{
  "n_layer": 10,
  "d_model": 256,
  "routed_scale": 1.0,
  "n_groups": 4,
  "lr": 0.00449
}
Below are experts of layer 6 (counted from 0) of a mixture-of-experts language model. Rows are named router (the router's row for the expert), gate (a neuron's input weights, with its number), up (a neuron's input weights, with its number) and show model dimensions 0-255. Each number is 128 + 32 x the weight over its row's rms, rounded and kept within 0 to 255. Numbers have three digits each.
After each expert's rows: a language model's description of what the expert responds to; "comes after" lists some tokens at least twice as common just before its tokens as in all text. This comes from a sample of Wikipedia text that the model never trained on. Tokens count by the router's weight.

# expert 13
router:150135080105166089103075128091140125174112166093110132148063098094117115102151132066061134134157100172155113157078102170150125159129155168069168143109097165097200086078163104119120096127087108125114095120061148175136106120136108148161071143163111183136095112113136164111066122103164135071149159135142075148184144117157120154113154143107127109161128090119127115126172155130103117153100108120118113121105093144171095112138180124134098068129081151096134071112079139183075117085171122093166125137145077096172158137086096146115165155177081139091141175140097091089142159129113156034131124089167096126077088141069190156127167140172121186165104143101099145134150105128168168054123181087145121134106117093120135163120168146158145132104144144050096150102132114090142143050173161
gate0:079181123091193210102169122123134147161102184145109185168132145126136156134111137097124143114173121133183145130125109140102102131133136135135089115112170162155062134223099142097165123081106153145132134125158131071082139070124175164175200154178137181088117147163160080155097123070146169148175129111118116154121163145115106124170083120147147140109153143166121118162150164132077105180087092124118142041157096093048087135105115149102144139139109151136149153148108092154056109153147102166187156072096138151140146091086091186121104111114125138107164086160113120091118064110155178109156150135160166142112126154135140152186084159097053089148163116131118131145175139135158119123105188115118175157118107126135120157154187112161175133099143075128098128088122160066099123061160097
up0:115147131083176185085156110111111161182093147116110155101225152117158154131105106106061132154162162173152134137152131098157128163125179197152115139160173161136136140174050116128171140114141125153148141154124157165105161103168155199175200092136119147076149155103121061140120116082109154167156085106148131086136196119134114105172098086133173170118152151161153130177124148167103123134091130111151176073106125123107100166085182089107162130166154134077165161119132083099107087169132087165133154103162159197122136124099091121106133098139102127095120103188133071138145081157115208099139137117099133106111155134165165132135159128070073058146166087147174107169140156208180140105096179110083090116135132110094145166121175116123108157090145129120114119130151112084093146089124086
Description: The articles a and an, and coordinating or and and, starting a noun phrase after verbs or commas, as in "a two-day event".
comes after: " as", ",", " is", " in", " with", " of"

# expert 12
router:193108162082155096120126191111120171133107160156104095102132123141112115104154170085070165113144101159122072121101104119182109089147117148157139155134123149132232102127120120102091125116043141112148109122072133139145176099157085118142114132157184145097078119176129163059043147089113115095155141123055087151133168204076124126126163116143115102156096092109061161112112116073129123175113155093079118098151078118176119065133154151141168110139079177083119108136127161162114065114220102109159120113161096121124157150108146143095141118170098153119183160104097128086107161089117173129125118096115087170145126142116106155123176118146117088124134150131056142099062091135110126069153152096146140183110107094158164173098135123133144161142127114089136144081119137126203126145105193
gate0:159151142127082173136094190102123070178191136157091120140134085182117140163180139144166118145158153141140137137135078111125108136132166159125083166106072187129106133103090171090115068149126120136136158106181102105101136100149121132139198121046123131099109125139094126107141162136181096167153150192125168155108091137128153088085138137181187173160091106073155162170156094089115148109101111107094089198087126136141137120082123084150121133125149131128125162071165099195120122159145146128129131149125122175170068103148055152135144152172117115112117115159081137116111069179084112156127094158127161120139079083106153075112053124128099116131164112066170120086106130138153087097157156112103095077120123115156196088135096163146108184117087095130077104057163151050156161109148109
up0:097063158136149088114153071145115184087081185094184158148141156109157124057061112089086118122114103114140164109105182153135156149158097130094165134143166061122101117105150114125174191101149152154145112132102150134104134113107169119132064111165138113147110146101161125156106128108089148087114146075134104090125159120123127137177119147104116068088113149221129097108111162143103076162160157131141141056131137153122097170196076138090131139097136132126137081160095133107092106092104131137113088132106131050099164161122161131116108036122129136126146158072172121101167161087142158091127138082128079137100229190131133137119182160127163137132153124162108156163129137112140122188107125130166180102117136161101119114153185105151160090148152188129173158142038116188110103171103101
Description: Punctuation and spaces in infobox or table data, such as parentheses before UTC, spaces after ISBN, coordinate marks ′N, ″N.
comes after: ":", " ", "\n", "AR", " L", ")\n"

# expert 14
router:193122086110134114141112141100144164181121130122107135130118143119113137063147143088110155089218108138146102148136128179213091174124217147081163177156118154142183075049174135121088072078118170139109128112118121139062156141172087187159115158093165174129102119112148167106158176106141151085120167159052126138116154178080109167103126151144174094155112115148085140125167145107130095146114104081090110117102118179170105128166160119094106126084110143153179066117157158150147106035159093064163111175162105116187127143088092150125135139142097110126167136143081094085161128102092145121156125101158118168108112097128143125184137146153161115135124156142090130124139030150131092108085161088115134168122082060128110109142168160161138139119126143112142136102095129090165182118125135
gate0:116067123183163112087163097117123153088162158082155141127087173143104150126160124095140102136147145109162112161198162169115148190124117090121122150097128117061160132082093118087225114101155144129163061107158138180131176107085109184169113113129193104165080051088135119137109082107138063113152155115185077108099135112138143125101163080128141138101135116153135076150107168108114084126121115081209145140128101169212073132068099146160141182096127156105125176141130089123165099090142143138100097147203132138126162112180098156104173159100169180168152133128170137074058116119171162116074146163111157149103164139112138106141141169101117160169133120149142189120079150109156124136137110082151150146162132170131147056103133124123129142144088143147169124120145104108146077150081108
up0:107134123144047114156135154165113114140140180171162135137115110144176162136112114164153104094153144086093102170141104120178099091130111091084100124141118105161134103161162171162144099136119084124145169106095096196192141169126109122154178055129126088060168150070144136113139125132093165099114093128159085101097049138136153122130128143113146132169099100107152086149129137135144139195150125167100134130181175123079142161184215115056106128240164089097151129128160100068128113142135143168126153101100113130033105110103119113141092137125144136123087130133060160118085115211086137145133157145112086062141159143127120118187130118150080093122123146153162123127158052115163069120143126138131104161093051140104106172134077107107103138073108128123084122118176166130090120119146131
Description: Ordinal words and the second half of year ranges in sports seasons and tables, such as first, second, -year, 1968–69, 2013–16.
comes after: "20", "19", "–", " the", " F", "F"

# expert 5
router:187134156166123152123088106134197092178150139154071140131144075066082124084133154070139106108149096139164118149062121146113103161164150157126133160106140172140180080138183127118093121146093145141112165100063086106133112140140103185186142127137182115152107118108148188096089125163166124087176134160075082105141138170089136152122143135212122104173132136139088161109172148157151174155117142089121143157121126141165094091140087154131077125126149175117153096138115146153088101104136087096166083127132108089102200126099108124052151110180113099075126130131122122117141112123134140039193098140175073170130089157081164197122126162106104168134138132104045132122116083112134117138094138087172139144126099095161152131117132136185152183078127126098174125100074139093159182121191166
gate0:126099137088110103185167098141079137134155054091144138127144112106129096157184112128140118108115113167187159135159131137092146096085126146049114080100118089136093136091123080115194174163110098131148156136137095095101110137088112053091067114167063113162153112158163111092130087122182155076167118185165093090108064139138133113129128124162183124110118134129144180116186133148185114139153133112154141162100143139125138129060132138165141177134125134084188123221099149096147145159125168158139126100078137108123152067102171141135048122146134116151123157124137167107189125105093143110137154112104066156101112110137120121164097136165052116090120092092110089146108205123129158139153168102201145108083171140139126086128059129158127109076100089102176106052104086112150157110152140
up0:120080163101147109180132121145153166128137105086115053112090144177079170098147134085120133080088166189166165138179084166055126126094114140092131130164063112094104115098110068135202140137122158148158081081125118129144106106092145043112084091118078109119165127134109161100127102142151206215132211137120116155170110132147078124130071109109148118151090138114225159096129114117192139090102158106147152160123156128123142132100120125127097106114158123114169123130133105109149094122138194087123099125087157122187068091133113149167146159118132147152133169135124174128062100153034124105174132112140167150118081101117110118123152141122047173093121136105113158083165155119160127146173116142129107180125132147103122169118096139094105049117081098126133094129174146113148093096157117
Description: Spaces and word-starts before numbers or names in sports and chart text, such as Last 128, under-23, Hot 100, three years.
comes after: " the", " in", " over", " early", ";", ":"

# expert 8
router:159108203114160102110094194144144170144160121172074145138096115130101148083145226124142135093125076173111075141091138135184092121223160122131172165111117115115177076090181126137069134089137132112136120099114123112093151092119098146186115083134246152151076108140135155094080113112111142094135077112074101118151122154064115143141198126156119111124087107105106117161119133115120142169080093113073118142184087146150118085145124137125121104147114152091130101109133180162130082096151086074159123101189093138153136121131115114089116084177122129121173158116148128082165162123148169106151125080157158204128109123068156168140119179134115107151105140142075136129098007144113159111149120075157143156109109121161150152150103139150147173103131151118127122094084127091175145108126133
gate0:124143128099131159065101147108111149099159129053148167156174124131103141163096113120110132110144155117113144164116094187161147139080222117148112125117123142092106177232135129126112087176149103177138163166100153155095181144165131213096108163114120215126135141146089105157121157103083139136137118154155109134162144100152105110126110137146170189136205130139123065090048106129136131105126162087087192116117172082148091109177113114138069134115072093073209152086189122084118157096150133097154128117159159119128091138130110104095090134197123120147096100173074179101118139139138148148154146099115132114144162093136141091134155125166155127051103092161135155131179171102128142172184133164085086078112137132107161164088116135108147157133158110164153172157127152154129156191116116
up0:112125152127130136123107163102073169109214129045149156137143139146105076180096076108118132115135161095080150125120101147125148141127214121173114144136128112107114187150118112100103116142163082154140143182144123142094189141179097175101114146129067161125113133147065123147158141065091153157127115157151112107145121099135110128141123115105153192142191111138123094096046081122094153077148148138065179132114183075140111110132127130144095125145095075083151177101179118062124160071128152134144155132200171145110110123131078068128123138194148121168091093159083155106126150131139125145133158060105125144141167084163121096139160100184129111080106114145150118080153111132109157172192149156099116066146143137104129164079101138083144134182107099167157185149088140196163155193092117
Description: Digits inside reference numbers, birth years and ages, plus unit tokens and open brackets in infoboxes, such as NRHP 88-00-1149, lb, kg.
comes after: "19", "20", "18", " /", ":", "17"

# expert 3
router:187117100121141128096126168146156124113120143167095145128134094091067108103159202122139122066133091183139108110093088105122140159158129160138141131092136140101172026115117123088116123144093167139111099096129077140077111074123101112150104131168144149124116102154124124105073115113153134080153139158127072155122126208125108115132156154167139055097080118111091151124188185130108124164123100117099141120103070170158110104167102139110151155114142181085149104134142153174072125133112121106136135141115109116113139153098101153079145144154113143113199207138114109135130130129169158045229123092181069133140061134043156173146166173158112161170098111117114126126144054150148136123112127049163127163094119112172138177120165196174136168110096122118109146109112148124136191060133154
gate0:121092112145144108159136131112089120123122151094161180081164132178100124123150054150141125196080137082119068121142132140081136203091120217165176069139157115127177106135131103182154152111146149106052110142145166178130104137145073161165168152135109141159137168105160078094129139090124098158185114089167191149066130119085117145174141122141118135112139067148104081157079148133156125095187050114105183156128166086158153144120180153121147123153164115142091128148100078147082140174119149119112129147110125159116179160103119193167144115156177159143156154109085122085085169167152116089168113069085086151136102162182179131120094094070134159202166121174140157087141138124141088110089132100138132108074141125160117149089149094119134115137071144182151173134152114153114147110150129
up0:112100137111156113141134122145120104100108124083147177103147139188108108133132086187134134170076139111116102100155134132104147178131121200137178050128157133132173098121096135172141142115110181088078098136158175164130128135144059163185166126126123154130132154087147093090100135098129086155217117098152184117070147135083103144165149122135128135112144097143115080125089160134158157084166043111105185127130169108136143133103177140105167100154138127152118163134067077128087121163120132134122151176114136146127151173075132173167117088176168135142171141107068111065105173167178111088176106064086111133127134140169180137136103082075147145207173132170204167111145149113137111098094117139156146088071137124153081173074134099118134126130104148183135228165143130144119156105117119
Description: Bare spaces before years and numbers after in, early, late or table pipes, plus hyphens in compounds like coming-of-age, Victorian-era, Scottish-born.
comes after: " |", " the", " early", " late", " in", " October"

# expert 6
router:142144129111186145103094147117122096101119173167094144163113111133092121115142189115131150105115085108155127087125108118138078097150160147101126158139095144073152044086153127103170087073111137113132057056134109144156126099136081111176112097143123147115137080149193200092129097124118155089139100162058136173179121181111059134194124151121160079148155085080065133111147163097131099140114122105066142143128080139138104117116172198101110111124097132118178094174094155160138144092144120123155076131169122081177155193136180113089126156149148152130157158129140153064175181144174150122197132084129138180088149138122140150121174152130136171146077155126117162123147070127148104072095167066158173102134114124150163162142149147134141117063147077096156144094081167161140125087142180
gate0:156127104079170153142126176151103135175122159123119166100060153111144181137083146133131047102115135162119128082138188176139143121158100148098161151136151140123157107099121120115099151089163157167132162116117122105127167103229081107086105132129137144160137106149121184188124145148131145122211091121136117127148135139082146089140088147072118078117167154091147140111145136172165172151109161097076138152150162181157098079104126111130153127138136130189130131096093132143116172139062154118122151118123135143169135179131086115060108094176126110097184108173076126144131213173127135139137147147119107184155122108098088097147103107152127119121186110128133157041146123055169144109159092116194166167146159086188149190125088095125088162195119132101166144092152077095181102064103112
up0:137115143169116112104154085116164147103113111144134107161175110113136094079176113095117199163151146107163128186107058100113103132100162123165085106110103122106110152142128161131138097149106122092125113161123128188143122123055173144134131135135143097105115115122159076069119152082157099119079188126136158123094108133164116175114198113181137183167102119171090127164080115077119076124142117118183131124101112087120139165137121143095103114121112134038137106139138105106126071131211085154110097133156110123114144065136168144171160150094127135170061148089184130102141070061127159106107088084127113088090141130147184161108145187124131132171061172149092106189107125186095087142090187119074093102107111164098120062133161156134158121065146123127095127133122180157088186204116120
Description: Digits inside numbers in tables, times and measurements, plus comparative or descriptive words like higher, lower, standard, brown.
comes after: ".", "00", " −", "at", " +", "it"

# expert 7
router:167141138116138128123088143136133153175132123127083137137084099137123201102159120142084216106178134118132111210119113177183139159098145134095161131113118157061182083112122113092133095105095147125129126091108088125087122075111062174138130160167177187124074100141112147079092163109136155085141151151075138165095121166115054150140116151136135117129155138089132165107163132118149087185117161082113108123135151201181094112118112127137141099073108150125172102123146199114094120101176088063164083151135102112165138130090111115135169201098085111107134169134126110121148144094159135109142129112160054157120114108054150186196121180135106159145090114133098111106125048143161119130101177061140144204162102110135104173183191182179158139139126101135126124096124142130132141137156158
gate0:164142100152120186156113137170102138095119137106158119106149127108164176107070128167117141189064110136164140157116106140140119094109144107087127123141125085145127136128094089111129107104117135100135108124125121146145138131140112106087104164176117132085131108086066093083100127105080116118135090089157077137110117113145081091116098127131144144124201111056140189156134110150192148091141163167086103140178111140125136161165166145078079151201094122134169080151104116132101155046101131122137033084134136117140185102101110102153108162103116179126111136111151138092135162106116118131043072150167173164157122092093148095147079070164123144087139095147136123152170123124148115072116109098150110077075193071114144144139067058104152086141110132177193150110150155082075224179117166
up0:051063169103109149118146134130133117138150097132111162191122141140180104101170125156101140074125131113172092134144114136088163195138158144171180168068158114102103135137121141155156200159113075137136130119154119131087149124138122148112160119157124111178173158136143129094118150116114125112148168127110178095142195164093146135195165099117119108094072147148111106178101129102093139072167114115141136131094147115159132121037091135164158137069126124142158109111122125163166061213090144064110158186082106139083085095182069104109120133118075174126148145160164124131152143076139114169191175099098156130075166111184162164119159143107132114152129169148120208095087162102126128177121141112115123194156078156161067147119168133064102135157150109121124126134119070143177114086165156
Description: Superlative or ordinal adjectives after the or a, such as first, largest, oldest, best, latter, main, plus aforementioned.
comes after: " the", " a", " The", " A", "The", " an"

# expert 31
router:152120181151131080115111141122157155122118124113066114100117063121153196115111140128090115132150108146135071085101125143183064133187130169074144101120115125104169068125143142124112103085125171172112139075105094139121136117161136155146080097152152140118141157149149184098129123098153115073155113167064086170207062167112137162201141113221110171191141118121135170118138132078137147140084092078134071092133092137177098094152174127143103127093091140109160137103090116119079104136154108133133113142122104064115097188095116157112107147180125112109192169107086103097131152085161165097152091095163137142112144112142156120101134178132074088122133153108075132139098058111132094059150129121080085153119085090173136219139124193153120170098125093092093127149105167126127108145119162
gate0:092125146135095171110079128116113157117151134115113117100123115111013181114176115115103046152139144137109114126150136138189144147177100147101129140146186126147095123077101114105138137136144166135154066120064111118148198101178116156173152086130148135116076102104119196141126108136147120083100122152131110053222107133147120121106137093155171119071094069201165160118129098153132113124172140110151184127114109102149126134128128156054139141108113133105145135078108170112079114137099173126121111081080118106142138131139151139146159170120137149130145108128101129119088073107194113131109156076138129107119134099105158094137177143100130133076130062144153139200086164150091157088134105201120094122205099160155107103096140131176063108095123083154131220119189054159106138136107115
up0:148113107115149095145172157169126081122119143097125127163132137164211096164097138148175182110112169102135154100157116108059150116067136060166114092144086131123163130200152159171141108132082109132132188128186146161177036114102154063120124149152107096134161168183150052095123132161177102142077113135113106184051147131124143124113163119126136134162123128071127115139140158118111144150130109146132087091124141126108184073088129107176109121157112106168078112192164135147195112160145118148136171143208129180072132095126141117132129092132126117161138174174182131137126160132090148116152102145093123150150117147094098176115067076103140134167088167121099092075115110128142123156112112097147127139038178124092128141159116119093173099156111169103108039106079162135136104102108172
Description: Country and place names after of or in, such as Spain, Portugal, Croatia, plus table cells like Location, coordinates, and ministry names.
comes after: " of", " |\n", "|", " G", " in", " for"

# expert 59
router:128108121168220144131115164131145117163128142156109143140070103149072128149153192141127152158165111196144118168138132170135082158105167109107152143115094131132214080097156136131127084099113174091143133104061103174091124158123078128164159125132255147097107099138144155104100139147097124109118104143108096152134128202112094169105219149178093136181133133113163140161093133140121139165109134043077109142153063118128088126127158125142129133134096157111134106140117167205084103146173074070169114141169069106118130131085133140101099140178095147079163161119100101102129163063118131088142129146097151116070114145137157154133114122133097153194085157135071177126140102139179107091119164114135125139083099096109129145150141100166109170067101147101110129083149116113143190077103127
gate0:145113129081186174167131138143133129151130136094106136088050150159120088101087155125115140107141119145155135159130145114105118123115097081181083168177119127168173119097088161107130085127180089095108113160119193138093102139128113119089128105129123123150149131186087197147111124070112186128179228123093122115167164171112166141128166100133070086069092155120098099093119120105150145139158141155100143173060103106106111143179118121146130151117115109166091200141102118156082120139183105055176134158176144137151111117144157091134159163115109139183101167169115141145115113102073152042113179063099146156169070154133075133162124142110128083095160160161102210128128080119151111138140176084203165141135150122169124207121138174118096159140104114147108108141090097168131141142147091
up0:115100182163060098096135120119139115101148106178124117216208098108130146156161143114139138144076157122081120091131092118089124087130095140110139087082122099151080130170155117144124144153047174158137169124154064080160166110117169077180133166115133154115161138084160069094119140201154095128062050103172115134089107109101113086122148137141120139174160121187156162128117113125142126131139109132162127084191135145139118113076138126162073112149119180118157090136135117111151114127066176177065132082108103101147073120126117124118080102126115130090152099128149170089133106148172148151174086164141120114120196057106202089092123149136104164149147096089140113109149199165047128141110073144054095091142116130106145081159110110144141110121142135138132176167154169133136113161108164
Description: Table header words and short words opening descriptions, such as Statistics, Directed by, Original release date, a, English.
comes after: " |", "==", " is", "Review", "-", " –"

# expert 37
router:145128129063153112122084161088187123147106131100092147123131131118128177128139149137092133107155080187126080128103116150177120111198170139097133162119090160102133099127181148100096097112110213155146093066049100159133144084165148183155114133158168187164090104128149183131048144114158118117171095130094056166177119192118107136106137112166110098131150093103104107146115164123116189137103089094146118133154072126158102105134161110121166138092086166119134089106108146143129090096109144112150158164124080152145153153107147130123106108104142184103231114115125113090178101107165175113140106112137114178144096144099174161137106204122100125116131141141110160126082146131116108097093134111123067179086141103174173150162124146193094163149116108051145172064111166177139174113135199
gate0:105127142172145126155128170204065154158155128152131136136125159187098181150176122116195101135106134081118115111131157125190159098163138105056121131168152075151141121090158084126145153116148118163180151127136099158113099194121127139153100107151206150087150105084148108135076099136115109123116123136073051136155195143112139103139139132168115103098117185135136121134125118144122107135116094123148135118174128096086187121092129142080171148141098136130148095065116208144126167126119159081123106102081121113143182157120132104134168162173138169164162118135177202181089148163146124084110186109097113158121134068158175152102134173131098151094098128155130117123079099120125098077116146150083021171195143143132146144099125064159138113154105157155118086129169036137117106188098164
up0:149108139115136070143127066123142104139221169128103133134097135093112096160166143112048146092140129168110137100166085079042112161197082113135149126106131157111144138108126142079074108090153187097121091158141129110132134101135144101130164120177064151174087126083121085106092107111217178126130169090156122081162125137145088131122152098142142116086134181089117181099181103095117121104175108103095238156101133135121171145137117123133114111110120100105134119141087171148122143100145110164129138115162146162124098093126101130087168149106075110114076147075110151083067082065158163114119153156104104162100134128102125101203138149126112165144105134098109148139124124216073244107154117157157158106133126117157138094134117149120108163125116141118089214124132129146147180102113128
Description: Tokens around dates in biographies, like "(" before age, year digits, dashes between dates, Born and Died, plus clause-opening when and under.
comes after: "19", "20", "18", " /", "17", "15"

# expert 17
router:143154095108171117077115183092177143178128189129069134140126074138102161079111217096115137122159145159141095141109131203139116107173145136082150142101101142130103047111157166146124091105084177167126150088145088148086155123203105145138147130147179183127140133140154158117125130133152152073140144168048092166137157139129135136112105174136093077151154133159134188102151127127125162140110110088077125141144114173112118160123142217145129089125104165130126106097133138190112080117185099112211117149163094117110124125103118107073137138166133141068186113159109083089142133090147162118134113129173146104120067178085122139130151173144083116119133131070134132119131145127143109113112204097114123150101150120153141181127152119209176168149136090043125148056136135091188099097149158
gate0:095125113084123102105107189138110100113076126154140108218174103141081058137116159172149102144090095124125132117114071170113111062126187138120157158155124135130127136039128086134150114149108116148097127124124112224046093134119121099122110109205148104139125129126112110088143135129172086124156091246092067143152093141119145136137144125143153128129090176118124138104151113134145126143132094102160125163156166141178114101132149142126092152141086129107170097160136183174128128121126143131079120144112071155121255152102129141136116161165113145127080121060136148128155148128096109129128099091131084123141197130163109142132188136069139131154072117178119104106100126188039089127091076093153181122137130116137144120122079114166067153185091136134094107106121119121129136179142156
up0:170149150144129122137134108112154192124166152131120149054085192113182175114148110100098178087170159153169133157164142083150136190141095136147094081099145148143148115208109132148115132124142135129158152119122162063183172090112134122140119132071138159124132102106137107159095132087089141146107151036175174116116137128127126143125120135133082139126160068127111100133111160102099129109145165147142113079084106167058137142138139141109162121104172157147098151123111090100114130138146109124176167127169166067150017119179130130111116117086136098095160139177149104108114136092152174091143160169132175139084046122134129135139085126170128132121205146043125160125144129087222147120132192166103070138120118127143145140134197158081160123073212105127145138146117153165110114073088125
Description: Mostly "the" after prepositions like to, on, at, from, plus "Pole" in racing and vault tables and "put"/"placed".
comes after: " to", " on", " at", " from", " of", " for"

# expert 0
router:198167190105131106125114149109138112068108149130094189114127092099123137085182151158097201135109113160143127119087092201158128138160168147082185143120162134071159069103166110103116121124147109148104137072105125177116136091155127161123119101178109149111112141064154120061116163120164150125121148193115127114138127236124099160152102157118127125161129118139142174093181136098124092155089135155123111131165074128151053081137159154121182175061130171116142067140089167141145120118153092085117155110127123110147139141089105140095138151139129161136179139181095134109208083085117150122187129075186109138063105124115135155139155120143122173154112133090074104106160057115159091101107186056144118182140124077153142136184125179148141128109168113114094124118104156110126116136158191
gate0:107126105131168133169121158123148120084144087096142163089102073162116145085182140081187131074079119150131089088134054098123153140184089116115073143128154147125167119140079181090157172107072088105136161133145126099110104057150119131137080195134119095103143120084086141104149114156170154137124175187116058132086184162154129169116171187137118120075168054164115074144117126140115143120093128126084119198162099150168115104093119142141113174122159147127116173115105145142108106105068138097119170152090151148097195104187077114131143156176080150153091118105148111122181112119137140115095140142113155124079130084131108138106150143107110140112149105118066131114094079109151061180172145099110107080138129138126125120134127155058168095094118130093089173137180163116150104069202059
up0:165115170130086124113120118128148129130156191152097122187086167093123100156127119187074159152177110074105147182149123111155104154105175194107185105100129105153087134172135070158082133128135128153116109127118113171102103143075130148101158095120136155072098147131139105145077116086093124132145116093157174146167079086062113068113075078124126137184141250085165148121138143108179122081123136167172143098078169118060112156177093099144139096155126122162125074133151107100109161129171137172142106118172115066158060165066142156144090118083184122142169104162089147137114093156089104137169094157184120099151129158152158110149087120157145097141107171170169109158135183127113179068111105141163166150157121124168130119160117095187129158127135152135149128106104128083123185153104148
Description: Noun and adverb endings like -ly, -ion, -ively, and nouns such as way, means, order, reason, usually before of or to.
comes after: " was", " a", " is", " are", " were", " be"

# expert 24
router:172125133116151141152106098151121109157090148131060146123111112147096122090139155090128186139200072140145088149072104172178111122139109147107106103128101127132155067138188123140136107096123170130112110099060126127117133122190096134185145096139174186140119134156167138098080141121139153061120130148074123153141138194094109159105164195167075146164157141118080207143131166113132150185115142153076147121113073098194116108132120161124155090142077138113166101149120106151115092110185092081172138143152128076167146132079168156130120166197130147113120105183079100120096109036136114131131103137133081112116097107096143183180140161140125124145117170147130120101117107181148065125122167114138156174103124106182135176130173140205153148143153078088149148141068150140188182123122198
gate0:060131119150123129124101109149126114164142140191157117129147115199149118123176178123117173078073122179176150143148082151165136144102070099115123177149119132072125118104208141111115119104152140048151082123134149139090172064054105118093160195117091121147118180116094145075084067088166133160172149121130112132133120142160129138151107123066084143162084134168153120074123112127092144164145151104175086146150083122176116094154131167142139134122101110134118101142155121098147094152178122089161104074137142130123118112131099179164176175110103105202097168177135109164118114159151103108162188102107133158215154084116162103156147146157126112095108101132155162078063138099155103137122174090220083126134167132118137180118126160089149058158130095101136098151111117107188126162124168
up0:188107132165117102139174177108138156096098128067122138144092188059054203131121120092148135105135154107064125105137160129127154148149185151121161115100137143180096129134052088123134164146126090198168137126157109126124124157143171122149090028181157100145090077147192146172110185119123097151107146135147134100156123108090127129167137139170176115053089138067117113143193171131112131121129093140124140112138159116120118142066130086125122128134131166154141140120098160140122115087076156152175141191110128144126144100089172122097082087133095110054158089059134128087125146125102111139096089104131132120077094182139103161121141086133120168184135134083129121105203102147115115108165104164032180125158084150139135119113180124144118187151095168129107172092110106160105145127138071
Description: Cells in sports results tables, such as country codes ARG, GER, round labels R16, QF, and score numbers after pipes.
comes after: " |", " R", ";", "R", "|", " L"

# expert 10
router:132148200113154118082100162104191158155081122205096112083112101113096110092107143094062132115146081104106134145103092176160122110202165097084141178122077146125183084123152105139139122140048150115113125082068084144124159090124105108171146111083214117143115158101198170104105185152127164120135129164137102156150113196096102116172176116197135137116099091115092122117107109096167124169135124117103119140121101123123141073133110173158110122119065199114135096117105106210125096143192091105169048146138104129145156132115117134149149116187104112080171172137149107060106164114112146114170118100137149158147091104123160115135147170133056141131113185110103146110117076126135115122102133052145158122106111135151114130165131134156176094074124149132107165138065183101127160142114161
gate0:130206125168135109111102174088088190131106161067139150141117110147069140067182105179111120154128159131131129138120133118118142100124169155120115167146174150102172102096086151138123122139107172094102110150039125111120153141179137071150130146140123114154184074075125146117142132128147113130139118103108150159127102132157127193174080176065153090092126122127132077189110155096121147122121094127146187132166154086129096106153167135088125095144135099129090107123120197116101144116203094087147096124137095151122163165111100152130205120158123091098140128145113062074109176170084177121128120121150153150147157141093139114151051125180201161092127127147101088190086064099123140063098144171086107211102150140116123157190101062122092104125170104152179109106126161111138157073145132
up0:128064108125152135146144067156148046143147129221114128132109104152150123162095156098114137124144097159102122134140145149145091180102104076137126122114091115145082129154192114095158111114133088158133111075191120134119096087096099182128157121138142148098105199162111120100106110117132130084151159187133087078152150142109110075095177139180117126162163160126126185132178095158085132163092165110117079129125083147130157169156116120138144179083115182091176138156130086170121113125091083122130143111130153090116101081154143081126100151112106180141137154131125165176160055052176073154117108158109140116100089133137152140110178104075048084151124099114139165056152162138138100179176150082197124091138101121157107097077176173169154179129104137086062165116142132125102128185131157
Description: Word-final pieces of taxon names in classification lists (Arthropoda, Insecta, -idae, -optera), plus infobox labels like information, details, status.
comes after: ":", "Personal", " United", "Scientific", " U", "ast"

# expert 30
router:195134176077129123109068182135171121110116168140112142137115130145124137121158213139130155138191113193161122128131154151117058092167133142094109111148148163132151074095170128131086110087051131115124106090100123113128158103178123168151136132135234159129118118109141171132166146140162114111144124162048068144110160194101121165111149156174111140118119110123122116142132121119129180121063133129072120115139093151165117113167162152124105132088134147133168133141096147186094145093182079119136136158168020084197153148101144168073110167133123107064163114123096122109185145072135182112150124124140098137098124134091129127164099154124104155162133231134088118112099103184120111079096145085154115144124120106169118168187143185160130169128176116137138128125111203126173150102141147
gate0:181164102082162138132158133186134163179112116158129112084067175109152100076101153139100104106157109113190058111137128137168148114098123132176148107097126109138087089130138190120109173194105096146109145072169132180102151078160147131113190109141240065102105104123126179136109126140159107106131129104113103125098129124171146194107138142141139149096132123164109105129075123075119114098079128160109102085117145150128126162170141133038129155173165105100079154164099120174111121135158056125129174144137050092189119125126108104096115181107157104124124132163154106083163183136139200150154108174133122140109107145114102129071152177157158147196113105096118126106145163162152101149172096164114112120112118080146103150126147125089090191168174156101107105157104172059150154074136117
up0:166161123053126159123124137182132174207123108170104161102054153129122107066105145162095099122160113110194044100151117159156144114109114162187125143117107125142091074173103176108074175142095126164089153066154131149085148099157121119146157147109189090086087086100107161144134137148167137089098158098112100134129156149164142163120103133140090143118137108151124101140111157089159104093076095153068122117139115132161142160197132127095108125201148112131094140161081151147083161116153065105126140119181053121208108121137135101083093177103152116127124129167117114096156133164155197150157081130147137106122111098108100118078130191162144157180092102121101098143149119192114088184169087132112119112139107087136078155175108126093128173132180143142098105195105151098168179098123094
Description: Digits after an en dash in tennis set scores and other results tables, such as 6–7, 4–6, 3–5.
comes after: "–", " ", "1", "2", "0", " |"